{"n_layer": 12, "d_model": 384, "router_score": "softmax", "routed_scale": 1.0, "head_dim": 96, "rope_base": 10000.0, "attn_scale": 0.102, "parallel_block": false, "init_std_up": 0.026, "lr": 0.000617, "schedule": "wsd"}
Below are experts of layer 9 (counted from 0) of a mixture-of-experts language model. Rows are named router (the router's row for the expert), gate (a neuron's input weights, with its number), up (a neuron's input weights, with its number) and show model dimensions 0-95. Each number is 128 + 32 x the weight over its row's rms, rounded and kept within 0 to 255. Numbers have three digits each.
After each expert's rows: "gets" lists some tokens that make up at least twice as much of what it gets as of all text. This comes from a sample of Wikipedia text that the model never trained on. Tokens count by the router's weight.

# expert 26
router:125102077194079111122164111149166110112076142103124146108119091156120133106112112138106116146185174128160167111199161153138115127193132150110156112147076134175201093110143127160103130108116212116181108118112130127046122101109110155085140173171138174130086115137017146142107112126105076126
gate0:153235167115116089145118147134140105131139148188172132108119081167138104114131159145157186162171149178121118130113095133144127154137150107137163111138177116178079121107123176163085163061080168101140135046110136131147146128150121180201107106150099107165100085132147079155130080162149121164
up0:145228157093109101137138138118162096088153098170131103116142174137125139101096073045165187189133119146139098143135046167121134182118153112152146138128103102090092145054097164119130129152092175104120157147127119136113157146151122110169087152112057110101130110168115088125155157158137130174
gate1:155216093141129111079159138144146108117117123151121094146154157154129174129075091083129083123138101150127133180076100152109142145166098087118161123102137155097106123132137192101221147175101128122136142119167166102148146149065108135175024129137130116128126066132126152135143178149091185121
up1:120043131113157199136119152160097141169100137138156117130096081144137092139137212204132116125130150068070126169127159137125129134081151129094163128102156133152160142153127117129089156135167129108128108203089117129156130121141122109175156123101125126176116151135110099070112126127120093123
gate2:142120109174089158168135065153106115067180125118102126093096112062123127148111088173136085126095123137127119154201102148216113084120132119111200075141115099116119161102186153141124159131156109149110100136039201165182203136109124129088050101124124156155114203103119142152125079097151176166
up2:127134137140129156084180100071128078121146145116168116100108147090104122167087068122152105157135094130140146146151128123125149142139153105116178065063118154072129137126108113133189128138127073143098166104130178144190135139116122110179046130157129141123112136115184114138143111115172201128
gate3:123115152082090114114101153110123087156112088180102122139146139165143139143127112135152100150059151185161075094110156120144155126235157111119098127104132090124130100142102138139150165138141143174145088069144120148156106157118073144192095118132151112076140129109151201130154175151144155089
up3:122112134116082146167170171090110162124082078144129066168087160145106171113133079084188085132155147219131112111078128140128145148189123098110156166092104089123086106148078129140130156182111097144111093091132100166124100202101055106184069163151081142161084129125131147149151144163135189120
gate4:112055084139119112164163135133098197131101129121139082132152167095125120156092111120144175099109150160161143135145113124062125124164150119136186116099129154149128135110078144080159155154136177162063107165108154139177147131093121147109149111108096150216096093132187119120123132125090102141
up4:192145097088075147104086072113150068163167199082151112149081070122151134137132130145132109129163189096153124079114077141150131136124074139165100134126197072171114111157190147138072157094149148076121187130152136125095144107133154090162142127173111102028149139109094131125102092143126076079
gate5:097201167156084103149183146096173167131087092069164139171092128101157162152108119088151135127079130179071132098128123132100177188125108132000128135157109091152182120094117100114193051131133150105113136143148131163133117079138128102050114161189099136134088153162121113114159110090153087119
up5:115119148142148074116109119113141160098111175171108113123139135057151154104107086086094139163067097127102145111156112127123163139145107154126091139119095069089143149103153115110180121149145122124189118167123098140125115067137141113005113133122090101161091139150123125117114100136165136130
gate6:114159124132138088115096153113143136125133116202143174116136130123167130106108124105080137084131152112149152076096097074125148130179104140104114177153111117103122106132147111128129116137154151093175102131139138116105114133118125146162045098165111138111081142138232104129086147192131102112
up6:102163169158173081110160124119177076097121111117115173152123157059124172080097035094101150087108194183121170102135094113149142152169148106133123170086071189102097051123122077144183133125116154081138102109138067076136100127103088100183120130135067089125077141167158131130137157123097150122
gate7:166094136080107092138155094148094089173113102171136082173081127119105056204103136137150165119145112140133094165121150078083095104121118130098119096108154112136110108126111174153139140111131106136144118118164183179142060192090098198176097091132084183093167116114090159133144137157103128134
up7:129142143137107127115093148122066135088167161077057160135153104100140173061147123164133131028119136098175145101125114152127078134178101192204112129157099129137090144141136126107144126095109142106137105158090114087174139085132143115129167117110099055121041134127160173150130166125097189121
gate8:142068137149059107193152089121071120158130115142155147103140105111116085136156138158133062122124134066172163102120136136133078155148119135123166126130175164138113110149132083108107162054116074137171066148091181163127079054157048118138145125143131151180143102045189131093074002141118144097
up8:119109160161106126157135120103114077124137129147166171169130112158091135137149105129131142179164184093163157136080145112121118197114131107102133114087091129120150123091081082147101136104134105175159130131144139150101108053149114104101136181163153134129165119100179071147118054202131104104
gate9:098139177133141164177125115137177110115142121163143166104098089183104106084140115115130103168103121061138127071123164137132211165133142096095142118144125181141151125126122055140115140083144157141158165144159083148140084095138116107111055096101191111203136150147125129135129149102179091157
up9:124151169152135077155142141121123143133145101178148173104153133177105118138145111073128142167108159111164125128089154146071159133107151095091159144168078134108120156144085080149147116088126060130147169132159115128086095085182149106078080142095121094131167103140146095068169146141174101100
gate10:121180120157119100163128117099171145117169120156168102142110097106117147141121081085104146153105142141087174110118127089127174138102115147067168152070096074135158118111092076080170075132108230071166134110131106140091101118160104130122117158187079083143122117138150127113130136141133086133
up10:087176148152134073186163140139173131143161108127139106170081090131104136162126088121130157136105147155117141087105127110099182121130138103056139156148078054152138130101060108130152077141097245078200172089119089127080065122147104142087126144133107069144137112117107127093128153155153118091
gets: "\n", " |\n", ".\n\n", ")\n", "\n\n", "==\n"

# expert 4
router:158126097182072157125168086171142138101115162115126051084142101112179149110139137132126072116144196110188079140143129119128116086156094183127138069142156113153114122125123108113114189126131164105115136140109132153139150155128110181120177160104165131142085128125066153151139133107116096114
gate0:081135110117168176099137083203111147141133146149135138163134086138148164112129088150108038130103134118096149169139123150107119122082201161156135183198123098097132164109135133097089142076146141071081160138124097107140162090112177126113123184105075095120108146102090116091080102051077068151
up0:101135144058137150051076145120174098099118154151092034087112168151122156118144122124128114168138104141118090080131129187144183153157074105104140187110092119162141106135111147102118079094088120104125085121148126108088101102151070140156090094176102108134167185166200160165179118083180176118
gate1:106178097118024132192186144101144165052143114116137118076116085110149128122136169179106115102086176105106108101105148137136120112113123141150121161148175112137176117166094151138077122118155115101084130136104141117169148168088128174114113140154147131126116114101112139118107136110111094115
up1:122052140163201148089127134145077140196145184130055119197126112132135100185092105095091104129156110181182117139168103134138189146144138124138145109129081094104082083102127142079163136105127092121145123158182147121097113091116133117108166134119154153111112136122140139170133129165103156136
gate2:137091094120096105133194062132144111133164150143183132165128138131137159194144134131150073143120133163188167101128175133103126151134169092172141113140068169095094132072167119157134119080219134184171157144096125085111167138127162198076165131157121148172158142122089113087131197178119041104
up2:124151099160038156077151205124149105090146169088107184041090151097129109116153128190079236074151131097101131107122139132160132118142136166135141154074167190081134152155124186099172113116071120143116109120155157127150176155099091092105160126124115097151066109160128145156158096090113150152
gate3:117131116146122162162210150094087104157115091148164170171135215146117108122141165152128156196115147150089172138147144145067118130111147185189114148044059145128126140083139142104165079160033124159104176131142196132142102145155138051082122173106071131122161103144178142184073120185156145179
up3:137144119119131116114171145144138070095165127084128103165160123139137125122163132099134143164108137130056143177136138104090166164140089146156136182073109119107101120173139176147091119151060133179131081155129112133158080113157146069114077152137122137105126118155159106197141128132153146199
gate4:138134106181104192118112128065099156123146136145075103085040174073112123183116097155091115090127138183100110156099111119123117100184159144119128126165078153144136084096100137064129172115146137148114054117118107149114167117148082157151138087110100112165156173157156162132051043139175121149
up4:167133107132132093082140092178155126151103141089154120178171096136116086126165193093134133146167092067161134139182151173138174135071092084096088162101156098187165153168142121154100094145161124156163186123154187147158151133059138071083160106132136164102101106087115106173153142126086137163
gate5:094131125138130157058097061124150121147108114129125111142100123081163150121119101098103163172141098137117142027106121088128192112100148090113119187118145115153102111138100146084131065092134156105123146097129126093074142093132072124106185191112135115161144172061116139116175117132084140125
up5:097166139142132170147138091140162098118106060147170120184133108116159127139127127084166091132107064183119085085118151106105191141074138160116112197141125195125100131118129163101108048092129123123105159129155085137145119105157092086121155160123155127115119135092106107156150146131121162116
gate6:147109127196057162112155108077146148128146175091115179116103188147144124127084117090152103153145068066159201173166131132153122134126094133115136122138064181144165157150097149124145127135099144202121162138166179211116101114122079121076112116061163155108181165166128151142165130110114154202
up6:168100115120121112157153144146144132125103193063129128115090130085144119138118110081148096055127109125191106137115124088065151075110076189090093118150169134089134124094169203146167122147121164147120167145105122110118094139129042147137158140205197151106122088155116116142103145113106187107
gate7:156154068174134117076078076127155129103168132100097170102134107125131102122134140126113172133130059168125133205121145103113189125125148102082120105194111111178184128109118109161175124082214199087171159130105130081094179098163123164119139169135122133141099159108123152122152151135132085116
up7:137045112037135177172110119147119160081107162154151130150137178099108193143136079184135136092135182113144115069128130134143129125133058161130094121084174153098135131148134139098093110164087047130144101150116165123102132149114138111116129059070120100143173071104133166198149114092139174125
gate8:153162137154111162192157125110167154081132116177156171130107144064101106112099111152146133083125140074107107138101142132138087075181119213160113089076127136136138125119091135139113203133083093126209061084123147126076083129190087131135082121133088114120163141157165079180130114185123188136
up8:141137158118147142108160186082148121094035095090128140125078139080128091122121122181106159133130174142081147166113112180186113113187160146101154138105040149150154068083119144142160149192070134135181076060159168165128157145125099136134092144185094207151123118185186114123130110137124167141
gate9:179144159146103123074151115066185211108148145122109135112109140162150060167165102072154135147112112108166100155132107085075136124148084181140143129136136109180103139108112110114098074113107100146147144124167133115129114116140068135137149127153164149119113111104126146090082112096168129101
up9:098117135177176127147119113125153180097115127097165147135136156167150144137126143042132066169114134143124115116150122108110161105102090158133166063199133111151105133123094105098134160138121098131073111107131125195121107144121093108147131120068139111178180132168089143070143144133219133087
gate10:075116096214091136121115162115144084115178134085081183159116103106163124153118119152127104143158081160105156231139114129118114086158088124085130159130115140151128126151088188117207116111131166135146179142117146157123105179083108095088125148086146141099122139168137194138163108067074111155
up10:149099138106128115114120050083129134143080153138105080057160088094110081117078112126105180151174114094146069100124099138147152126071142124128109103131182112132120093142123107160058080141134131175146091132142124124101159125148151163160095099143128139152130095103178080168095112162188154112
gets: " ", ".", " (", "/", "–", ")."

# expert 10
router:130169023156096111160103084174109096101156114114088167109089083110136121064146108182069081166163152145205077117121147095142148128132118184112056146125140110126106101173209173105153153098184134098120138152100131184115123124088099136063166115131147163139085167111073130155064098093116095103
gate0:115186129168094126117142153097178143115098155113102050112161172085130127202086087183168082133069188160147130064149136108140134144142111113121160155122118117079187178143136129132159085144196159076180167053169100175081106134093116095108151139106125148169127201050106113139123153132117110155
up0:120171140154123118193145183089120146176166088110111090102158174150134116162110117135160108101085150152106140100158140085127064195112158089177152182124138134078133190110112126129157121165156095074117162106198111114126108137137167116107129114105109097146167151119118096112144173143105105151
gate1:131166165153164161164115147136153142128108098081112157155116146161128100130155196149146108200129154092129140126078113080068124168155129121176134163089144089100142121115119106118106150114089153064084151170098119103097074125080134090160133120143122096200153142108079109122111140099099124152
up1:180125102088083169154087079153145126095100143138097125154175132068167106148110149143116137067099096110167102163147150142141125077106080155088116110163103092119154141100186120110104092143167119107139139109179164186143195122148071124113131120091124135154102090116164159134070121126159077110
gate2:148116103159101113120095148091080174100085158128131128103136087137125165071136097148110128106141154140080137176192115138143166116071166175135104138107131146093131090163153090182139190074125148154147067082066086115144133119101070164146078171108130114174133107162163112120120100105088120173
up2:131101163108134100153125154149090111101133111154159144134169125136117128079122123132122161092110164145091173142150114138119130143077211176122129170096106205056086141118131068181162130097117127131087107093065068096138128135195137085185054120163139060123105103174197084079168144112050131157
gate3:151215088153105159149151136150097108068102119110095161132134146097153152059112124133164145098069112133102133102100144197141078134163071211132180137169129108112101103121134169095092122135065080106171157074092079113153168084139113134103099108122143119181057186189106099119158167178126143105
up3:083165108089099135197155168119065079113162129160148170111155164129169131043122091128149157083081123144093128117070113153086089146076093197132105140165139125100098148091147215128128096129090062142148155099116081040126144105172128083103071112182083115134104135155137088103147187202136128130
gate4:117115150132092132109132062096149154103104105152112137108119161134092090136128067183107075131146114153132090081152145122153085110148144123096104139157091070173125118074095109070126167129134141115147131185141163185121134096112094141091150123127143164161118182068099133175097114114196118086
up4:052193156144117141141110097076105107127182114172084084147143126164114127098123086122103111132164142167083070125130151121090040099089171102142127138133071100103102127087090096074116132142128110134113124165095132121102150113134203097136148117122148107132156114110102157153141164169162153093
gate5:093074125096146114128112146132061175178091137150176201151137136182110121192103147130134146120074169096151159115154122117153085165086096128111088199116168123069134154104100068177130105150035113141082156123080125121136080114128116110109159148159162088112083149102158138171139127175137104149
up5:126118154167154160121124158134171114124129111148111162084163135170090083152103125147162104133101180099105110128054095119110168145123184102143110122160108104167113139097118143120109107116098164179149148107157131118034160132098142119173116102167136152048157127114136087131114114109094178124
gate6:072089110133104141117129124175083079106139107175160134094159102130084107154107138108117163136093153145145137092107128143147109184093158130135097145113104108167150121124158063148061197116072140114103157160141123104117141123196148141131161132177102115166066141087134102118118178115189177151
up6:137131104168127104118120096103114125139081117103104176129059139111161183124146124171106114129188116116103091164108128135140138048136089130127150106154146154149177113204137158137195103147182165174141063110121157168137169170098092131144181124091150148156163142113139133103107062139109083087
gate7:178127110108092114170178097086060168110132107134144103198096130142121098131132145137106153143084123179098101163092102088110049095104117106171140141207090088081139120150098170046163094078083078079113126157100124123195185144138109082126140127112184132147090126117096131095134190133087040111
up7:140161151156057128116046142126167110167085085106129096192089156106147098116186147115128127139119070075112157163078156129109089189099182115108159124130172110109100097136129178195137119145127142182167133109119169157156157192098082108117112129131132102139110176121114190145089122175125156144
gate8:090132146146171131117139102132186104183071186075104118180101052158141165189169098184128148098147146126121164124100112145169134108137112170101122093162114155154123120083191108106155124144101148178129131135161141121168101090110114164105125125152125113129128130140112137163118077130158175100
up8:131159167127146096119125168122144088186125152096106091153090073192156179156148123100191152107106100169178162077112103053169131145112125159127094115151086146092126126073146071135188094149131125115123170125158074112151106131125107099147074114195149122077150120183107130108164109108100135114
gate9:102146191158061122168094115165114170124125144122144110141016159091145180149141149129184125109122099168173120133178089091152133074080071179101105128135126125098157141196149149155154152180095148081141156120125129125145159154131156132130157157123102128185117150154185128102069069158114133119
up9:156122080111160161074171103139170137114101128115129127116215104101090113114109077108069120160152098067077170133132181141113168143203193100135151113116120135157106112124166106098128119055134153172127071179098171102145088102126092179137118106108147127131103119087109162124171168091180136161
gate10:135186114146151125062093087141193134080166205082093125134180121107133113130114109145104125170060128145145118155177139133130138152102158177175106096100096130164199091139187191123088104132162155125180117170112161130156082105089125197158118165095152138105108124131088108167131137087129109066
up10:143222113127148067064066100159175085107135156151093168149153116123154126109142083104176155109107102156104113125132107114114085119133224128156130118139124155115109157070183177153109134161194145181177136147140137103150118158076127134170133170091078136095146113141130061158140104109106105107
gets: "y", "1", "2", "le", "4", "op"

# expert 15
router:165103121198109147138148065183138201099084145112110126157141112123121120092104125146116085099115115110163061138127166141131138106154081163123121078108138100171136123128173152149086163128186167099132122195115115150129147190119068116121139069072201132130098142079057131136132143118130147173
gate0:139138162178118125166122150051129117121123141128157148137154152098129147144101168130155163076161091092108158116135148142093103118073124143101150071161102164145139191130109137105083102088116126110140178165117115191125079113106157170074142145084153161153119114171153152141114147075119146098
up0:095153132077121176105174192125094113128099097123127143127100092172104154117120141114096081117115128203114121095159153125123223143179156073106120166115138134141138090138132187105161097109098114072135109059153150116113142127101109129132133104181115107043138167101149070136136178119129137129
gate1:177135103084141085147070105184101081137176147064143069135100104096149209090086098110183091102132143097129129185100130181100158179069160165163175120172114136130145091117119123132099093124193133122130091147149137077130144093124167128122138126127178132167140087164181142147131127083096120142
up1:088120156148092090148144143135165123080108163125130186161169145161099129131132122116103083114080111151153176110134156138163133115122134159133108178169169118179088081125152136135070126142100176173110126116144113154109066117143118124151128093134101170110155125138131143131188148091114102149
gate2:107156106109139140106160126150155110169164155162072070076103104126125116102108106128111154104109146084140095119105098123120093104082068103175122093120085163090145111129115153077086114138142161097203108103130148104074156134069105171130150107197117098110139181106083153099108089158092162060
up2:099180123128157132142113120062121067155175101126145120087139094163102134108131099115115197154117165072123158187132119078131089146079125113184164122091126174113166170095166128057124158132117152107118111053182123123126143052130118097125108149190130092107179164146142109151140167188142159086
gate3:125127091116130145130154121131141097187114156147137163173075136141148154124176108112114070145111158134159147179103153140178136202113171146110148130082112105108126115133120113137116090156086090169104154055196132123113123118142050096136146100161109184108182141115152140150118155164128174098
up3:086048144140118070104137132172159163083112148113052102140183144086137075129095154135134119144129112103123107050133112131125125077135140145120103087155142151166093068116155162139117125136123157085141097168047108127133110101137141144117088159144125133101116095161121131171099101078142056109
gate4:125062137155149162133154154141137110109132150102088210129115169100100090125107147044123173169130152112130171193172133181139148095110119111177170136081152164123128124144122130155135104115136158114164105109123085167092085149139059102077120111132160054119106112197187138126083148120155127086
up4:183029162106093144191113166148128079097113119065138166144075135111106136170171123132148142106107142109124161146128116082143084138111089140204107143074134096171153135164122200194099112094156167176125179118096118123097113149117048122110172104093155095119065106181116142155122124090110172086
gate5:147079117145085124192188114121068171168151097104127123135075131174179093103124117153169097158065142190116156087181146169130122127140082145118104162158174123129188153127092121108071190108152121073150178154160095191117127158068154153137126100172142115118135128095028146187123178161209148137
up5:124128128127147124199152136089102129140158131098093106170043110161168145095122135116167153198081141129128149101123166127090110155151128151108123144151152148148140157094050100123110159174124102144113186122160147182099094128122085091167115114190131119137061124166059124130144183157178161089
gate6:104174117130134175103148080068128154186077118122091192102048151157103174155134117051142144129108113164179148169171156145096141128119168066122114146116114126143121085133076107147101144166107121059172150077229205153062126170083106101122146144136059126087187151168152087113106129100112072135
up6:098086134116141178154114166150076123098140164099076121146158120072084212080097110091127121101150149138134102080094137154135157148108151141151123144129145185159186112133154075138121187166180133117085134147104175032144095122117126153132123072145124087120090122133163126144148144116164114130
gate7:090137114138098161105123112107132164163105133140131150142150121147116137147069105165070166112114139123120135137097156117131147146094094155118072110104116119143216152105090148085117143086135137158146065092152206159164140107160157148137107139130123117122130144183124105092121087134150156122
up7:167139109105144072088086158150172088112121163099112094107126110094169095134167172097112054149154143125104102114163108150151140139124142097158124116197106144105131053172185132125123097131097162082140127177111083094112146139113099180076125142170116115095090108089100156115163134101055076148
gate8:122144153163120122188093059124134093180122148122122164115117164124116157144108138138124055089095125098144174103147098102110135168089085125070099051155097140188143106155081091155100136118193101154139095163139171129103094123132205128119089145073139102098194091151067156144066121163178130147
up8:090191125141166100113122041146121116164140138113099172124141167149121148118071132114120105103137107086141146101119155118077141132073073144092105082157113156142120097117096074107151165184146161102130090105110160177142099074115161160153094148119162154106239121117116123176048151146150163157
gate9:190163144148125163142117131099120158126150077112132145108144116093120167178063118146169194174113099114117158132089107142123106161183178155120122111127081161073137091110124119087150160122148117157131137123109135136176189158073135151086157118135092110159144208156133126180141129091136191106
up9:143098126111142128116169052133095073156149139124108081159161152206156138105116141113108086134151117139108105089125132037108131146079105152167122120159160112147144101121147150135134111111095129149097106107108204156186083092152110139185114119128194176113124131067126167067163126209114114145
gate10:132088152143093103110054111116098125030125152122141125156120167094110127099124157064145107112088122073091139047144128142140051190139140124129160149130151133147119159082159078195143154116153065159114147172125090133090155128145148093148119108146174094150071142122083147121109154092143125144
up10:110141119143136137130178112109088105185122110101147123083120125180089175179101137070082187162147148136165145158105154102103158059064127139159086086111062119114140132144098156071197082185073170140122096087119161100168100095141146136124089129138102149113195041185124129121101103214135150112
gets: "1", "0", "2", "9", "8", "7"

# expert 3
router:162123106151112133130126093119126120145049188094119100137108102135107119151127175153124097125113128105163071112165128120107159123190056156059111091104149109141184111158140159103133134085144186097139079165130147183094131128092136184128161157094184127139119131127088142145121089099134126091
gate0:158161142088140170131141133138185225114128087096122175105128127125108096144123100152124134135137131112095137107151103148112097167133141019158148126108178144134186144104131068125085141136103149086174144136145058081149077145079120095131180181087111097170054128102110128119137159138214139073
up0:107100115106124161130156143120101089096119160093124123164098084061134158148125146165136065113135126196178163082140060156116121107149097177109072125121125119107136108164145123100204105050131100139065096154112136169114163118155152120115190153212084118129128126096156141107108069127053140090
gate1:154103113141122117099142093164164138161147117146148129074165142073160110122075149121097150139118175118150107071162137143117119046129069110165090111144148099096167177144102107111103165118138181126176117157146095088173180163078154189101134113066116152187131108077107164137122144118162018110
up1:160118169136102176143082173146139168116088202093123135154093146134095174111164135077140101118097068109121167119170127076157120211115153147102107146139176135138146049181145145101142096126095081138131085095119138176120132160127077149164141114139153139106125187140150130157141101106144165161
gate2:126089100122118139158142126103164149158144164093108151159148144135102138160119130098172034125120061073131125168182160106080202125062038089067151156155119100138196138113123150116088113144177134140101162190148175098149093154081098134104060085112180134148158152139138130139131127122142142085
up2:113111097096177085106122142126137137204131122153091090140103087150155127136140126117110120081102114152120034144133140129167163113164084117084121091122118095156107090146167135085100208135144081103162097140123141132146119103074094101124092111071153136111141166092146089108107156114133185084
gate3:160171108142099142151141167093117122068144168078157114161102121144110079113128135152213182082112102116161162173116135117156177182192139162156165107110118203136071102095121164186117141151139136144157124191118146159137097151094066159115110105133213157072143104182117079157118119130157165167
up3:168201111117198155107157083171029111122062085136131131114148129140129105121127100137141134142156118174093134138125125103109115085164167140147113161172096057127125139119124070110108182076126111127096072115167120140142139098110161094154056092109111148130140162116124108115085111119069078182
gate4:140107119100117091135041118088174087153076114131133158086103157095118124204110142094127084090153158107138090131142127108117155077124136111125107142185143141093151121203117101093152112125137110165145093155160121169115108105081121137137094121106151202127151118099167114145156118078105161158
up4:164234125137124121156107156104099123185135152167131156148134118147074133143162134158198064134119116135132134133150143131097200104115117086160102127109182057072129119150169145084115175138188097086130084175133099110104064149084178154121118166112156132091143137122111117083047125092081124170
gate5:143119124141119124135114067101130122151108149096053099141110100095143098177089113123184164154145102120149106136193132089111067067152066158126110101137089094070111140109156192041148199098163123139118111154144172133061174148122164166114117044170164143113113159106113190160075123149108160104
up5:118149142152097122149123088090169138142093176087105162141114095110154132195105140126156133155121141140108111194159138095117134102149114181103096150171091037147158135128107147084187175163138130118096110131108125130090141150108132155141119120181155091112170139153165095141092119180152141105
gate6:154113093122125159107169153122106143120105158095092111075114116159061101140103107125104146043083157180138056154160126128128102144118131125172096092132218128176154114116142101105131151111080103149155122116118077183101137090119130201139172176104184082124083117062141173160121064103182134141
up6:147142114132122187113138120098126166117137165119148113120095151159067140166088130122129153079075127167139048145115112091101093181130109129113108136147160143153121121101097103107124140161148105144173141076134111159101115114130079159137136159115141141074144111033158169112142074134151166131
gate7:108139144170199077132117106120112082100117154118113087080100133094145124083101113100125129136136076136089121138133116155137118087123124113160182152131073132144088101158163068149155094140129104133162113153149104150104091174130098168127065126071163164101139108139112135152129105128046147160
up7:134147131080131142101076103069157224167158113148190099119189152144169156167088152132113121135112140106129085132158178109136131168142105139080162098090110068112139166086080089085062163125145133117107124140142118157138121118164128102095153076163099122128188136138126076133107145152176173095
gate8:156124158121136120105133088099108155113116141095097134093121147092121076158113142136142113172130149145115135183124094136127168123123117113119126194075127109123180136163144145108195080177108143169191113154116080164134142166109085147082105141159130130073113141122129160114120097144140120121
up8:155137111106125129130161098118187156112108155095104112109103155139122100135143138077152155124209101142092120130124166130125186098163167108096159188123097069085163127123116098149177111139104133145167178114138075177162133176134080124105070106137104159052166089121061164127129077119122112165
gate9:101107094075111171160113136158148142081148137132143119167136094120123145089173141169138149099121094115083147062104142135169120116125112168106122114147134158157124160148158128144121094104102139103082140090070049096154091097134112212147202140114093096128082069131082162068160134139125114123
up9:116166119181167098144160151132100196153127059164136123160079127084151099127117137164140152162132155094114119181135121156103119101121169072118130154106154142170154114152101203178152092048173204107089098120130074113126134118173155064133136156144058164197124154115096107095156119110131098136
gate10:154124098104142078159186091148082121163143182145127135113165167115088109181105107116154105098123160100132066106103111149070149167163078067071127138134128055149127140188148173101106067114158122120136089130100154122069125142130105160070151106124136137107145119100094093158108107093098091103
up10:125138158090158088160147101075146150195149142185156140144097144165055113167119118103166124141093115122098099139118178094083106172152069065078123149121161078160100150108101119103109119167155081140149098086143114143069094124139120152150067106158118139142198113113113106103172115135125146106
gets: " |", " ", ".", " (", ":", "–"

# expert 6
router:175122083149136152145132060203131168098072163098148163117126084112135127076109135116087138130163118100145089071140125128171198058131102171132099103096120124166098078154144146114116121145117124134140090147157111111103103143110113149081131071137199113124116161118133157136082093121119117140
gate0:095122103100174146125193187132069107139078190176130111119113095117145145105122062142114128086116126132113112149094137090108133081168097172124092086208088144142154138122132227085136209125116107112175094135137147139126093150142123132135094078165132103096160129121165101125120155155151158078
up0:176133143131084119092148115110120068115124136129138150121178134144108130093114130109090141145155101126111180130119141143137147244150115113105106183138122161136148162114143087129145072135057138132094176104113159143184187103126160183096168143116119115079116100129112117144161122119137148124
gate1:169133144135087200136160164140154189091135134148118141165136151128136147116114048118140128145089132103148164114118117145121059050129141141105139158143106165115166153160172106194142188139108142127085149133152089067203136189149109100117096152124055078106045167154138096094103129164128096102
up1:177188092131138129118109132145186115160122147128118115171116130149140180178204098085118142132068162073180116175175089080122088114154140132152092117134147162098120127101188144137120157108130103131121107152194109126143068182107132110141148111143164121141132047132113140111170104106159175135
gate2:121159101083124134138144191128089125128073134138164225095173150139135116129139192105118183072141115153127148093108176125112095128124082150111093148064118166144121174158165105121164130114149096108068138116121124156142116153085140141143071095156152121164125070083192113126165214155139148099
up2:140082170093063155201104183179116134084165169116156186191103125093100167165148103128180188075080071192155141090060166108119056129126095200092073099129146149110143124121118107169109163145114098062100165101137118196098165162140141132111087140163085115144093149129120149145118164173164149148
gate3:135151159184146133178098081051092178102111129137150112165121094131121084088158140119107102187143109162129130170159080084133189169111112105122067141087123059057150097081118124098175134081097129069140077171092108129138196198139116124081108163189150139120098093127090202136151151098132132104
up3:172144160175172124178141132084101163121197134132168100166085115143169111103142135112114181176156078148078120167087123076118156141116121104120125140077095103113135112113115151115164094133087107109135093132142058094102137161158114066122085116207128054136152133140124206148155159142099152134
gate4:124133153181138108171120093131087118108161111067072123111149131108100115099142144113146133206113137114085187107129158082105113089089132125239224129104114123133145104151092130122200153141139132059096145123176129124134163132104113116117092070100120123121143176116109118110100138160122154166
up4:102114147149120124193130106078109117161089115178142142199077104176104152129159133129113091120159157156161138063178113128110181116142092128121128108182168125179105125067108133097124141124126177133114157104106140137109096138163129060143148118126126146122178144118145072118104121145093183132
gate5:135123144147103151125102109214132144124081114108141139108035170143105094071113152101111184140128078180120128050221110141095189138102160106160131090111205100092078174136095108181039109108116111141107118149108106144169143134118092120148161158105114092168144121112094132104139094143110082147
up5:168123165126119166138065104174098172141092134154162163168092155187148089124142165105099147131071044150109174097171122134072207133110144103121132107094162122082016167114105091161077101156088056119114149190146079127154152184149058133171145154166126083134170131135087149121126131133101096147
gate6:173159132123144145132174128105143115127056081116148102117088144106164171143095145079144144082103144138158146134187145122189119152115034064120166143088116191132150114121102115060108087155113140158137155086157141107163118116142117123115165123157049096087129067132123146117169136068160111109
up6:073164107075143107105148135096103149078104096140142145155109127065183122167093157125103163136195098151207098092129109168095098140134141148117076120096102093140179080135140128142146110108071136107105130125134147171155139116205183079102135123098146195116162165163111144115105102091119121124
gate7:097124146096160147123088196145141090118103158156140138107110097135175138155148086091123153131131168156133157160136065132079110165128160124173130140182091134126083087116162190141111117158114137189110098096162115095109093137128094152095136164151096064126157135169122151102134127195084226173
up7:136206121107177188109186123144127157114123067160070157133106082150147143127160133134154159149126098174111143093152133126120121136112101132140142081118110148103145075134113103142149102171098103140086149151126145135170119120152082124162134131134194125215122177139157109117147184068108132102
gate8:114144158142138123115226155162195107149117146133101089139170140074163145115115109119141063152147102103095180164120132165125115172077183134173222168083160161076129135111128108094129142117149128112168114149141146097099083090075141119124105081097116170121150117149112159082143075179148183168
up8:128153138166145086150096181184105132158138139154229189160121115113140136115111064084086144123178157150128094104133103127129102128109132167131128094135131147126096172143148135120123107135053120097081139114094100123165189112100144134143151123168106120156141171139192126152144090160135155125
gate9:091083096130168089099138108178154148129108145136101117073174171135123084122131108149127142131191113151097130084161126122118180154149161080158154114076112044175116109136158133109166203125149128144209130081135160141114138069087126132110123126098112108118141136119124120124159070143116097148
up9:161128094109091177150104129117086135110181118078140137121154138091133168094110119170128079061130181132181143214086105140205120121135132171084083123177164164107109163149111120125139074089144133083127068126109150118158148157136140110067148159096181142114116089127159097134092116154140134075
gate10:119168087116093157109159103104149097128133087136137158124108132141179173135112135162148104107152103131125181145105101128127136158215133151064145109095125127129146091144160081125178071085134084143108143101111129153134166113111114147116127065177133090124127184185132154115102153164111144110
up10:125150124077077133123133158112171112127154139135128143114126107151091107106159120122096116129131178147127189112099130171091122192141115135097120136212131067155122119111137227153083167104142136124111086122116203066110132106156096145172140133155135127077107139076116120105125126128200165146
gets: "ing", "ed", "5", "4", "3", "7"